config.yaml
activation: "swiglu"
moe_layers: [0, 1, 2, 3, 4, 5, 6, 7, 8, 9, 10, 11, 12, 13]
routed_scale: 0.879
balance_loss: 0.00973
n_kv_head: 1
vocab_size: 16384
norm_eps: 1e-06
positions: "rope"
rope_base: 20900.0
init_std_qkv: 0.0277
init_std_up: 0.0277
lr: 0.00202
schedule: "wsd"
seq_len: 256
train_tokens: 269900000
Below are experts of layer 10 (counted from 0) of a mixture-of-experts language model. Rows are named router (the router's row for the expert), down (a neuron's output weights, with its number) and show model dimensions 0-255. Each number is 128 + 32 x the weight over its row's rms, rounded and kept within 0 to 255. Numbers have three digits each.
Before each expert's rows: "raises" lists some tokens whose logits its average output raises strongly, later layers aside. This comes from a sample of Wikipedia text that the model never trained on.

# expert 13
raises: " the", " a", "\n"
router:134056129142191103113101125083165142134149150154114140089100158139122111092161081131145116159090111174069155120160127098089092149099145161129153087151114179095180174126158045180148137129124114121132070141153103121121165057123147133142150103093103137150154129172218136141162160081107141169102144097107115111092100165145127152145097132085093108135075156140175155183149151069105125175181124133114085074146150102106160177169159166115103175166061204150135158086160168094100097156140201155082106073118154138159150174114167167184140146134182141118140096096145155138123128155147131168080133117143142143131126119086140180088108081075174122151138068151148123104205055094118099170092153158103127073097080153156143124114116130171131114120151110160139126129134118183159108143183146
down0:160145121098080092129132141102158187150089127170065112152144185120091075101112115198139156109120116152143170140127157126092184165122131123148141069083150130133060138100145116147137098112110105151123071118197142168131142139086100142168146070110094169111141158112166107176108133087123227148125128135123161106120165140149128182090055161157128138114164142149157124123136118093085136089063149151100144128180163169073142132103126106148172136154143126088133101132165117149134070149068133200107081120087132060135105122119113119168134172161119167083096127105167141144122141110155140159094072023165118134091113077124110167169142139127083158097180073118116165119151081135110106093127146092058140137070123136134140126112130141071163131149110159153133135111127062249127113122137115
down1:111145096079116110085149113163156078132143112134159128148059120175153113117113133172125151190175172117187100157166136121119090134106147132131124148152135193111139131091141124162074080114105142121139115134063115178154115114162116125116176123141143066161118127088187172132133106126125135082112155134127177145117135131116119110114149134156191147133105099154161154136123214133123101132111129178114075148127120079150092170153133120095154164099149183094154133093126181108093189110066123128121090115097124136156105152188122122145117156197139126078147083068089177142126112095142113173168186166120147126130117188052121145194110115143091122115091145170167056120113096121117065155128204152163093156147113097124095126077177081147088133201144054142083126144132188137168051126087075
down2:115139127220133127124210130130163148122134140089207161132115173122118141137182110104098102151184124151123076114108085157102139095149093114151080141077164180105159154164116156131152103163124190126096110113156137136169076131057191148119165161103147119145098164104123115119151107144076170135108080161213109108082186175222136099120082112150112151111110141142081203125101137116143159107114093149093112107141133130200109166162118140105127113110091119111193137129118160135085103147160158145165103151158114120188137108134135109100179099110072081195111155091168129122120111087152118154099108092134110121145097140169139152148156091109176114091130061078188159111120142187140138155095194085065138130099134095112184117126147151114124119183125081106145156161137054167133126154134107
down3:176078152122180106095139069117120099085145062109128153121118127105121125133137114095100135225119104119105167143146137165165078081150122125120140138206114100165155121175073119170141126106131087098130108151146150106137150154125156202120173142114159143130133177115203195189177071184081163141096145166154093115104122160116158101126112143122141126126155129180116196158130183029160153081127112191081161103145103139153123131144156149146158064144130106217091153120146138138120101099144121168166168055089172117090154176152131153108170101132131179140077174141109124149117144150119113162106151088146100103072164147100150122121148110079179086132093126196152176104093124130161172141122135106151136139112145175155165126067156164123115123148091108082151118086132131165112139072165121
down4:151094127120129110105189171166093082158145158089119199104093139086128115139106147136129137060128129085163119126119170142169138104116141162125113070175112138158174112118171099159141140083083115117161144118136050160102153152089142204111129155124160051077143164096085095143112161080159169159218202094107153161170198137083157070129111158081139118125096141166138145126081107054194113137081128132145096125133142119114124115149144123160144199108084135132079105151116149119131136061177145096156088035153150168135152132084117058135133111071106082122109125138150135111117132092119110109124092079119129186123181135159101093142101085089114119090170125086110133112048113135143139133171106164147157124151109095082149134126116135123147177151138110134112087099102137070164120146187115

# expert 4
raises: "elled", "umb", "elling", "ury"
router:120163107157161162156161152110131071119084094071122117100101093113074093069087092104077161164135178081111110150127136144113115138118164101135074181130124083141165160099171165071108128085140118160083151094118209151099132193126154138215079155116163125166137145153113121131144118143143179075121128090162106115137182168137151132163119078166165068136131164171158115116121141099145127086126090123067082151098082157119071092106167150148105108098126161172138131138130105155126077062135122129198112152119076133137127084168096109048135121138050144164148111150169166118102141132134088141124109213108139174079087144157145149102134094114124133089127141098149137149079175168122112077179159085112151183123108206133113094081126115093131168134126147109151090153097145099174087094119147
down0:051141150177119092160150124181081106102148151095108089141166113164156106087180143178161100152151139113135122139137094087093224131099164105158113045141123166142102139110024121130181140138112124209088141118104103132109096154119187108173070131142132133070125115124146097158083204130148110146126135140145126138102153106127116104115119068188097175118105198097135091142111104153128171132141137119148160150168122153133221162117140023161080080085102110125142128165114119117162129130083165132170136095143155118134148105221098133112155115129100138143114087086155095130120137112054153102114160118071191115171168172167127115129096119137121141137159100159173097173156155121139085118083096109130121165157128101169114135136139071115108095146112133128153113168122175131170132184121098
down1:092074082135089093120125200068134105132140086165154150114114112174139091130143139160153118120148105118068105134081102105141106129112134130064130112104060118075084129106166134103054097140149150072144134119107150098091099117146124136121084100090127163128142166079118123226149215108166089171122081097142122162130168104183114122138126076147118145147130156144182116168101177115129141073123125118187097169132118121112140111127156097083086138144099164098123171141129157137072138101162163156131133104184086147075087145075114140121123140176137125088152164130177102127176092190173142114143101124134125111162138106108121112129138166145103142145110094149131168120144140086154129165173167098145088104128069031139175066145121128130209146132192162130143147161059081146041180107130116
down2:089124118117105095098100165152131128182129136047176116160159112094152103143077137133102166089155171191112103127081120090120119138158128159151114108108097144106133062090093143132071116174033131166118156174154149086118116075115137176156109119132161131137083128078153076128132105106114113112111102142095173198159104121082168124190168109096157084143089109092132089209149105094055178112079160130139155144127135106092102169104124116132188170106161120130152176122111115155139100142132154119102163170178134100147180153153139109131150127119078188079136142054093170073114105122155169128130098140137110135104156131109066156079128114140214145112118107181168102168130135188095132090139094121146119152133158124186112142105097103123119114129145109187120066140126202158141197160076115
down3:126130130140111141171102124118222164106076120084089109157161059088094192108134182115146137104147127119111065191112182129162099116123041127074117096104173158038129109146089137108089063156130088112106078085130105178113106139136151134179078136156179119096092128106072126150135149175145162087104143117066131166104122154098160138142154119125170111109145114114112122111125131129112192114135047136109148102085148146169121143108048097129141126144124106170121080130099133168142141102107161089155113163176113133109163125112091134070093123114163073139137120098137130103156099139112105067126145101095116129136075106087105157099089090127109103190075096150103115138084150156161094101116113138113137164080068151151051160144107098096184134130171138096109066180106183095074140139096126
down4:104156096151086139096111116140145162097064112112136123094151066114108038153127115129149066126088161130064132100143132120098054103103107122134154109081105095111171143090145185134154178173125158098142079083119217133105132128065122132161151140118140138138128152122112184115102122103125162115066138129145156151109076127171093126122143116139093119092102158145182064119117113119182101111186130094165168113124103100079122070122138089128119162119043175141177116130094156162168079088190097147133118147187119131167076097155090142075132143148082086105112093115187128060175112159111079090157138122129152143128125135185173162164086216118123144183042147107083148155106174139107100131149122125093143156123084109094117133100115133119076090126156114128108150145111120131147076176164115

# expert 2
raises: " a", " the", " in", " an"
router:137144168090161136144100206134162155146142099105178150129143152100173107159122085120126146194213092156077082173143116123123089152137146185133147151204069143116181141096090088112147147128110127137089127142112099145118147108168125145103182103107114064146184118122156106123150208112097116150135129155133147124141114125137148103173113121102068106137144103130131140126179088059084086160134080079124129137177119101121076156140068130104124095153143138102155110128159121134179099130114176095136122105078114109111161163127143116158125187132129121135096147102110130107125203180177107094114106181146111136122142090119094083151108083125174191143062144076137102099077080130075167207133088162136147087145167092116169115140123203173101102112131200164149212080146105101141118177141156
down0:131105118084149098149159155175172083147134132140072125131138103063136186123113095132166113060116124098142201108143132122082141191148116093097154129107161083162123137099187129146094139142093081161209142138203154188155127148070130181154146127234093130191115130168079076127189108141156160171106152075083177157144149140146072155131132073152145088188096165111122069120095123114135128121158128090129188095086169148137138134118124119133111114101088127166090107156130105106126189157114108169096135141143145132199134154126085096112118141039190132114146151144187116169094123133108129112139146076125170118116098124156144099110178152154115135093150179120117118162164140147125202133121137143165157181102126122132108112170132090066148126120105106111115089100089099157118097120060103
down1:125095091110118203105176097182148096115167128122128136162110109182136177148115108143116113150099102148125087103105075161150120155159115120098120132123136040117059102112109163094146129110153122151114140137105118181139115171152132129106169083111088114081074107148094121165081216170123142111187160131142117169056089144039076238109163083154161145113110155128145075166075102133100060161137142119128122142127117120122149067137109085174128161137159012134117105085116129180126162120145136085097112141103147057152102108143132103131140195136128057202129119103086143108113147115071138130161127127170119136159130131156146136131120127142097138176119156142124114120091152157157131129114123137114083043090070124156099127143157170126121045109127175133127157145144135090131150140098120
down2:121095127187124177058058134133148168050146119160127102129129109119154108161034114154106139130126068162179178205154090111173153099118148153129082126061192194202160156186132160144079155104158175079129167124123078155096141138136039170151172123060097131118080161140128145129154115183100150115142127133163109133090134168148160143162145104150113169112149141097178098130131154138128139127177063144127079082111149077157094129070112113193122091122108120118117127156122181101091111162130112123141127143109125145163120130160184130123127144114157145115121079134101084100071097147101157112084131146145064160131177117101211135150084091114147133140121109135116048132167100160183133181112096145116093124184127132159151128159120150152069131135162131140128155112117146118136101112116173
down3:120136156137128116090165186100102091153149149144160122149123120136165095147110113114115093160094085183070116165145148152124101099129123144172150147048127150088101121115139157117101095177104117115140182114197104208133130158139131143072105065202100149091127098141135147138148103058094126142149097139197102185166128147106126148146119071157148106115100162138182136144126148104141158216196168127128148126126061151121156184148158133153117158111151174174089182136151095119121115116108093128128182108129075139164070155122148134064149111141211140108098132109108117157181154106094161151168095154102052090089092132129159145153080125099166146084173148173105151154129097064051137119122116112158132070156129128089087122149075162120114173120166172148135127136145146069123172064114146
down4:122190166155153145082155063104110135114136134159104142108178111089115134155145059137159129153124167102193109135144143067159107089130162097110121140125086095101171123155191125099116104152158147092104103145183188163157124108225137125119151162121127084090189104151112178065159084132103126116104222136165142080168129104104082123118151150153148172103084137108125162076171144147120213160134148105138159072154201123097146148090133157160169095115151090069107134121187186128124201138132105121112156152154117124127114100117145121101171111131158093130093082155112087154094049123095128140141105127076142110120101156122148140154146145127165124153160164097085096138096166083097171176162173108160126091114123202125147167098150090111166124114088148083103116120183153115140074132100078

# expert 8
raises: " the", " and", " a", " an", " or"
router:182095171114091117139114175119153148158145059159134142120137112108110093187146115087135110072076079155134179176144126142142172105080148106102089145085072183174119159090129120160159124136119167121148119152213122122063156083116164165123081105136126069103125161102151155118077083129165109164074077092124112094138090098135164188081121163058159125174088156089170139132136102089133107057125080068134094086110151112121157084119135114117132148152151117160180126177112157148075118069112122161176115173159111122158119167134134106168109147134145165155176130126103076161144195110118143125152137075141088173159133159180161157107109139146090108112083085123144149163171126068135108180171138105148110045102146109101135105142145117066074160111123163130132194082122129099101124100100131
down2:146107193114108108159089127178153117161174154123126096100149114136147122065201105165087043125152123160142139158182105079099134103113122095138105104089076168133089155168113171092115126077134171098136140132106116111131127141011120112118091143076115145102141108152096119093174126120127119137097116108105154103176140130203102114106034117113145120165152122110137068147100144182159114122176151106140139125107123108086147106105126099156067117166117201100156093099101084103125084103139088178136159094150091110112148100097113105086105110155166134157100130135152166119175151168149095113156060209181091158132145122148141131145099133115137134129135056104107099117178148131114117150084107119112122152118103129181140084021107107125139164074150109125139160105069092155142079220137153
down3:173167132152120145145167119082107073117139087130117096126124176140171107142161196132128093160112112168112144120140168121085106118110159071177150114147154118127221127153167128127068097102158152151146157090139204102133061135098153104120116155228136098069200064139207081130100113145121101123171132044146140112101097084168134114146097141124096125220121132085168155093100147167120099096106128141123133154116129153111061086072109137145166125132110132159107158176139111148167167166117080107162186132117124210105136104072135130100111098037121080100148154143149174160148170111084137103141110163149122135086074109121108121164177122145137097152116190099132118129083146095145176135117178111170175117098162109115140089111145136120110136112133141099134106144181134116111150132134066
down4:159153156066157154146118150134109127115112067034124142136082075099130146121120133095109117140128095085082128098073128099143190141138099194066157145095124171168129163131138191184153115133135176123121150119131156148180160112176153127100091134117127167185127159122122151130189127137132092121144066107151174071151099181090123147125129148127124163124126125200157103125126120105136185150095122111167148179140163163179149122167140140094133133110107088169108145063088102173118148140089092120176164126190104164156122132123172200152101120103069115092122147132239144155150099137137110151088122130074169118109224192131169150108177148143084142094170101176129113087119145123100180092116116137107168133121144058118100152088125182131079085110140128093089105119126111132163153101176102
down5:120080175146143143164086114122144144104122161138068119111148110092099140105080154170090106129112148152167117141181092146117141127133084195129132071141116126110079088132150113086203118165091129137151119133151102131149174107173108142127093167146135176146132112095138114088120155126124121127148146133200118117093140182092192179139135059092139188087134159158177050148150162183145099192132103147090128086130066113116112160076134091165185141141117155093158070127109098040150068179115103136138087049133139128090148160117111137098173109131132166163156146095072085110104128129124116148106184093070119129182158098134122184113133100162102137098211148082106197107078140065105150102184169123153129116085125105164108130099129069129107112176097120113131108145121169146101109167155148
down6:120153105107130124148156155074130052105076115122149106037094137120167124196107099164101139126221071140182172073165180105103128135114144116164101143137128151096193102131119104090133111199102154085113136141169170131122126114093180144072107110110096103151110069088132114158080128145142177116175124158132091120142083179090149088174185198190132092119103140220127106111145122085117128104082101123136117091093135149153051132103138146169085126107114113130113145114102126167082126130188103169129136120135182165150143186132179123202156091123047125085139113128094129104193050126107137109138151203130170112126120147180160150152140176138132139135154163128126174128093128114131094141157135126146122119160104102138088128174122133100119120114107123123145152121161151083105173131184090

# expert 7
raises: "ens", "ely", "er", "est", "ent", "ec"
router:125170103120133142137136115137087091144148083025110119121113127138153169062152170153129125149199166152152135153085148156169123095107071141101157118116130086157104126123119209081149156093223159155130192102127149156112080150182162183099166164153123157080086143074122125182145122148133152107085130168134134116086164152167076097156107084153166144096176177111121121096087148145137135132163124175170146173043124157096081131157133139135088158094101124133100119108115090156107112154148074116139158166083160179159185088161084139079115090089128119112127154151200123107100075149109142123139139124101090054128095111135158094105126137120082065175192144120157166130114178154150128088127138162128115210128156117085130133169132078106143121136123071144120075129153149112116107152098150
down0:132118133126140145125060113166166157067159125150117129182168116093078189136201090100148120174087107114212097104087153098113119148141139111158135162163163194138162130132102198189150145177164150128129161117086094171132142160122077107066090100149115096098107131133110178126149096097163122212118149182092090187147158169092127144080114107130123135123130127093083111101116115104147143189125160143102151078127115165063151128088090123060112122137104108152189105185120152080141118126142101147202112082168142131131166152109167090099141180087135135122078113078115152109147152192175134122124137125134119120149106168083098097077113156137094108137224081169162147142118137129083098142108151160148164083130116093190169131159155112131154159198159120150138129111119136105139164186133150
down1:088188106155120111071152089129162132149151179170175113074107184080181160095074148129140150152124117130162152192091141120129174134138158147197150156111067126135149054114108063138178137177148140081119118127084161141141127118133137074124159088056112180146134119117063160134192142153208124113121135135114150098142146113030131072086149147115129131089109101177095145166133093071111076130147095129183120078141105127142111180153136133155151149163028160133119168121109129160120120135094091168172154132127056100138113115145156084118132117148164160110118123193112095138122095128180195090114121133097092078190151102160112099124121132140143117171149147198099149093148159035122122112125145121122158116115135133088180147152122143121143142165121118184132106091124125154094150097137110
down2:120078116119144145070179105140171152146105200223131158151087131094112113143131066111061079137128081121080122168086033148154115182090143120148119114153145133197210137129148179123163122081134123138133108102086131094107124113132095126100112125133158177070108128109142173143174135110095155138131158190087066140101126087135124097067156119145099131089136149152117122147126143144158133146096157115170093088152215178087125081138145161115074089116164113153118143179127121105112166122155116093124114122051072147132139117167095119151123158082100144108150090125102093077113137146113188096146138120107191188115119147109117176135117093138223085083070137158074090119117114127146168177103152108156163102194107101122115090086136096118091111174116139164090159107136118141144119135147151
down3:104175088095159080154141161151134133097075125129115153130132129080156138138146143120119159133170121134073193182179084151121132142100152122119203084173119116163124134169129130146190146104082088147112123114193107148137096066075153120143102165128182064060150153117091147075108156205135110170064125055174103130140126110139097119147158113110103157130111142171153136137121099150082175137088102172152118178108094158159171137166157077162131133045103192104143153151193120124209162157089105155147110153111166095120088140118154159125129140120144118120103162057144169157119176139159108099167164115131089101202127097132104118188119161174093090114085112194177170121109165078148099097137114097123161124116114095160138119128097179133128139108065186148163149131142103116123124175117117
down4:135126140144127150171185135149130138100112158128089076105096161087100128130165104143104119132151105135116159165113155080135150131115167155151165165091192093147151080136136167103123160082121087185161189131152198133111129126149118119146126117112079089171114115089112130107162151127142187137111101131095078137108161129195133087102162134175171153130087078129104145095153156084124111111121126102173106153150125106096105072130130107098076101099105129133065107071136076134147131128073184156157137109179163138167142103130100176026075174119109122107136169171174136095132103126137094190125147145095158153112118098111158119042155115157168111074054162104165184137125074176183145082098149108171151152115103167163093183109143142129092130106119108114147093172076124120200033136171124

# expert 10
raises: "\n", " |", "-", "\""
router:103136094181147115159130145129090106109080228086112164125149067104116106091147140185157120130101144101185201110115130105125129093167170098130174117129190146123117103101130129146144138156120109099149127209121139094167092164104139156140112165112171140152122176166090087177175117082123139076137141111131126147183119089103134152121083071104128126101073095175145143139049160143216133193123131174121119148115145165149079210124109103122163137140136114174132136122119143098180195115164094131075100122127158064110111179111124098139159092106122062147134109144065142134148103105118076148109151100174172052086158116115101150135125138162207154135153171116129137131096182102155118053153087129119142129110110095148158082083109125166183107117152137165137120194137112146092101103162130
down2:119143140080098071188087106188183141156117157126100126212141085146085142148116154112109183067158117120146129103143125200106090106166127128142147090146185043116151125102114117111131137087177087110183143113153135136090081152116129118108108175114170188090032132098084146114074093145086092146150136100146101059114144158114127128095133164164128153150134087112135130107156115091051105082110141127104167139156148146140111097091104138115149102144067135101157108157107126083075093104102156100136114129141135097118142145108136139115125114158146169123112155131097124099201175081104102165153145173109130123114134073140079160097120111124202071119212198121087141168060142100129163128103161088106133158136183127098159116132147137112208109123121108142193084100137106139116077082182121
down3:129068125108110180077118117108101123084096140099131108067118139112113138064113108231084089131177131074151064084074208146117070100147142108164137160102151147171094134171133145165075143103060131119160089103154139124123178189097145110128113157166119154140111107144157174095102120066119107132106136102165124167130104145157136145126144098084186157152150154131147103102121192160133100130139084132157131141156128122138128151100147130056133093123123100133134143146106140121151112108083157061154175145137153145127148104128150126132113163168085154161104121092161129147119156114045146059109096094145114162116085086094182144131118102140149110119161154111155180089105123135116132089099100170122145095141114123144115149092114052113190138147121124125104073176099027098210142121067036
down4:132112125113073089110101119160083189101061101147120088093135110145136121157090117083140171144126109149130102189132118170094158144156130124097096108118136138123100157132096126144133098162152151101155149071152084162102202156167112111146170064142173124168089118112110074074041148086139089050182113117105117071115175105134102125147130117117147162134145076145114097099172102164103095169154141117157168142162091079109073102084118134068128134136156057121066116120122132123162103101151191150131131171152166155181081144125109142125181134145110138126089157139083118144185086148169110101163127198105108146192117102160110172181162158197110189152165117090104162111111079141170099099127126144129156157200140111173132143105087114161133061206094139131090119123124123140140176118109100
down5:136117158133118157180154147155130152088104162134103135124133135083101116175175124131090164045104122179111170145087155153153144184171131170136098147074133134156127145158078107070133123131143146176144109151154159087132118109096136080144118115180171178124113116104108119148113164088093190154078083110096085109117109146185080099127097109117096165113103108090178140082170164143130127114064138123126184112189141159157143094162092062164062154122129102086194150116121128099150126114058096117128157166120080156100138098135121136092153122171156119091138164127227169080167095045123107132106099142137092173105141129123173155130160152119110087156177130152167107084153117130085102103071104141086115109086084103107101116070130093151110128117167075119117229095111147169137080174121145
down6:101226136126142107121133214143148120132136159130141150163048169165137125123111122108134132156154147137160084065157127148106160107164156192057099141111146086115193169159160134071081163147103131087123100062105098155177156147159116185135200136116118099104135161155083093108098129105188142081129108109133148111138149175116129173116160154137112090141169152097142149075120216121133111101106076104109088093158114144106162169115084081094125106089158129129134090131144125185100116110144156098153124161127147137056156154148100159063140150110105137175098108135175172127123186074118115137149151185081100133144160133098116119133141184158057145099142095113107145035125135134117142129153146084180117104157075149110136126174167108095103144117120151101171152103160070110117170131068176

# expert 12
raises: " in", " at", " and", " on", " for", " to"
router:129095122126120133063106099148125162126211098114190158130100155123142131083119098128080166122127108135080098133121109093124112144139127127111114067169090112096124132175126044140145112140112135108177078064076105112190078106173077098080135132086143167122166140154185140141111159148123079184128139124188111119120165086161134123151131121099135153170134122116209170192130165172069082185170193150143167131154123118123108146129147118128129108138140180099096113086144167136150149160068173089136107070126141121161147190112078097170113159123140058074117149065209144104113098170148139164161109078119131163141147126123131123153141079141129138126122130170107104120194098071114168189089110152114118078144150101144136138116155122167135110133189080118130089070112179164149104178170110
down2:152154119137123070128090149127127023178185129104109149132183156052130102163173145136070127127139124103234116094108146157114119065086119134107136160105162149194120083119110155120117115090198166161123177184141111117146116179066167114133182133094111121098101154114130136185111163230127077095143133134111129165115173137136132119181189087134103122116152149168094077177093063199142095121119117104127126201122078140091130143107157129101086135104170101121134112134056100154070124126096130138105127119089120157079153155161102101097174128131103074084141096165130138105131169091186081158152142120119032072162102107109124117100105140117109117087181107113098130143112189117131158133120163122158151149154140125094125098117128136114134111152113164140133133182128126111124150119148083
down3:153150146115112149192123105114114110126068127072094110106096078148122196103140151149080191160124146164114101117063131144150130110145092105099165127153140159096122130071084061171206149165057110200172098145175122132106078147129173129132143126127085124208086184144136136142101155142133082128070099167073169190101083085105180129106154062174167087116115086128105064170118139134130151135094159150132121166166196164092135093166125143125105182090175143127095091124124122173114151140103049100083125165124108124061151128132151091132111163113110099132162116120117113156167159137137118141155175140161109126099116102139160124144098177058120112126133112067095159097067166166190156097108106095144128121090132148112130146101143109118130106128114133137121090161201127118157186170149115
down4:136141115145125095167157126139179174153135123133141151113121156175103101099139194136192139097155141119084135131110138161126162066127169134109109106147141075030123104132154119083085109121106127152069126152137136146129101097140134104077106093098185110067173142119102155164131142085138076117083182138104102128147080131180120157151156115131123174160138131122186108075187142112132198128127099074163117076130112090097141078167101114134122111089116124148097123130099121118129146076114091083138127083189154109195093105108180161154136119045153123100109106107132106137129093166170123198135187052182090152155189167174154130121103060155181109075119079173134117188133170111129123141112168142064113107107094169186179120137135170155121109118149084140156084073116107113095138145130084
down5:144106172105181149201185201174144105125139092103118117111108103095065093070168135140132125114159187085102106144205116124141128115097099105138159110144086135206125130115163109048093119140116120115119130145071104137151063115164164151142108189178122078119105125127129160161163167109100104099111157108182133136151142199074161153149120072118109198106175148118104150112152152123122169139149160105144152084082138173143107091097136155160114209151107159112185145137169139176185125162070109112155132102087134119149080151132161104090146098090160116171170149124148119099099115101110096125097086082114084111139156112168161148197071169129124082206110102096111117110074115165076129159106125126137177095090141106131138062099159087137141118139159172094154160105147140113142183131112108
down6:063121189137190176188111163138116151137142164099173167094197145153202121156148103125108124166182091163101109111085141163132129135065134158090102069094029144145161088133135138151157143109161094115121099158136089182182136136145129142093137147093078111169169178122120099147113113101127169186090126102102119137132160149166128152136103090113189122135159131078135136105122150141115168123149104151175146134118133140223119127151123135086100178136111186120101138123061129123119123104095121137109088138088087128171036180095171145123125114156198110133141043115135080165134135191172146130112145191134124130088144161147132198098158144135111116157111131149098087091093139057135158130128102088139079108131124159131184105109096101120061104125147110097101144080108127110100153092120189

# expert 5
raises: " the", " a", " "
router:111098177114085095152142128147150121126080195159190118171159131111075121201112136085187106136034096121145143156095137151145132127184160106141147199096175142140128075056123091090135110171102143135125162160129117133098146119082086093156126144144150175176103131125055105112066078074139116157175123115049132118159107102144141141090148198118090110123065075090071141102206142120138168136071098086160104085117150100111124158102111120103146075139090078105108173204161105141128145119147115104101119169191111116116128099079141134150103138145121132104143145147071114083143176088119136131107180167118121151138132126119067167140111120100116150151103167104150187129133141137120119148150118116107143127125128156129070154211115166094092082105117141149136209168167110117126162092099131
down0:178143198126081096097102131158191124154143118069170153195125092186151111143071114137059135094105158095144150178114180112098126124128109174158147179125214162154086144096106104164151122096127109073111104091104058093156142184116101162183159102179065089085067134139070066122126127125128143121134168117126120136152116102149148134104129123142152140137131173151130154162119137105165149183179130176106100153163078181122138120121148202130087153106101127072156133113117067107106095131125141170132113181102115086145163122125184074131130079047119095144100126096152133119155128143163109137106114136116101082113121095167139126109139193147149089122088108098083076128120172080156130135098117152149129085096159146076164151130172107132142194172134122169128119053127155140153125112128046
down1:108184130102078077120135136169119139130109052159113140127166097092083158130161100156136124148134129115191071155081155188055123140229116114116151115082074116196132113082077143085164121084080147128098159152135168141100116140115125150117134145091156093091107168140094138104148166148114145134152112190180137141119121073164153128124061138107125058116143109153135138175199147067088163147061133091115141104111159101079149097134121162061059160116120108165119121160117196157081049141149147127100137183113137123156096115182156147100102130152161131147188120129155123187107130129124151175137148111157120129116153150079151153145101115139129118109133130101101112191120107170134119129051174158139144085074086154096117153153156169152137156143139109129090172104112097058120116144167190
down2:165151142099119152152158209094078052180154119118184148168119143106100068110100156105121157187201113174111105085152167158121076160151066130139075080132128109136160150111160183151097119159098048169121111142159122107149071136155134106119105165114070138112161090112101103093089147138179128118154123100126114086174111139106091185132112109168146114135083141078121111121084178138194124085135186118142108162171146152104075140102113096114106101134124145174136157131116171092160180157145127144151157072088167159036189140136108118127096159102176112060139064062097124174104134119201146142133108128162159110116146140042129101098156111146153112107133135166116126126160112100162181149152113123158121099129160103068163149171156112103117129101084141126128103121128158087160132130187143
down3:105154102139104097114139100138125159139162139075143129127135143093150143157146118181101121124114182108184135143125156128154127109109152138107160111136154126148109132119126100133142082147103103138125149090133178159126100101044151053164142159121203141129090174181089145129150123117097161144162132109104124095092222122151164091142136111168093202082137111144120061168125132101080098112096088168100083099138087188115083092096149088122105141123144107186113109129079175097155127153156096147132100132099188119110113098057099096111163137200170130153131138121084161163131093121163111207107146169081181126098131114141189126079181127131119129129095210080169124081080177199143165087120174181135121148138189088065176092122177122129170144156161080121105154129134100149080116155097141
down4:123111125124128191087176101126193134085075146166133147131190142085136118156119112187149220178088112159091113115093121117099084127089114108111121108139130147166118155117094181156161121144121118136110112115135198195096156119157114144098066106169177126086149131110134122140104154150089136080145142150155135182128109106142078114098137107141102101116125109142146136100077176122086180107145123159132141126123036110115190153082093096158091122173148159095140028135119203103091125107110113156105179126149153118138132115162098154165146154071136129090141062176169136149227126153138107140084034129138091149179156164146137177118101135154126099171137122163119165106133138132142101168199142146116109120118056124131090135143089125134166102173151122136159178089108171144182177113141167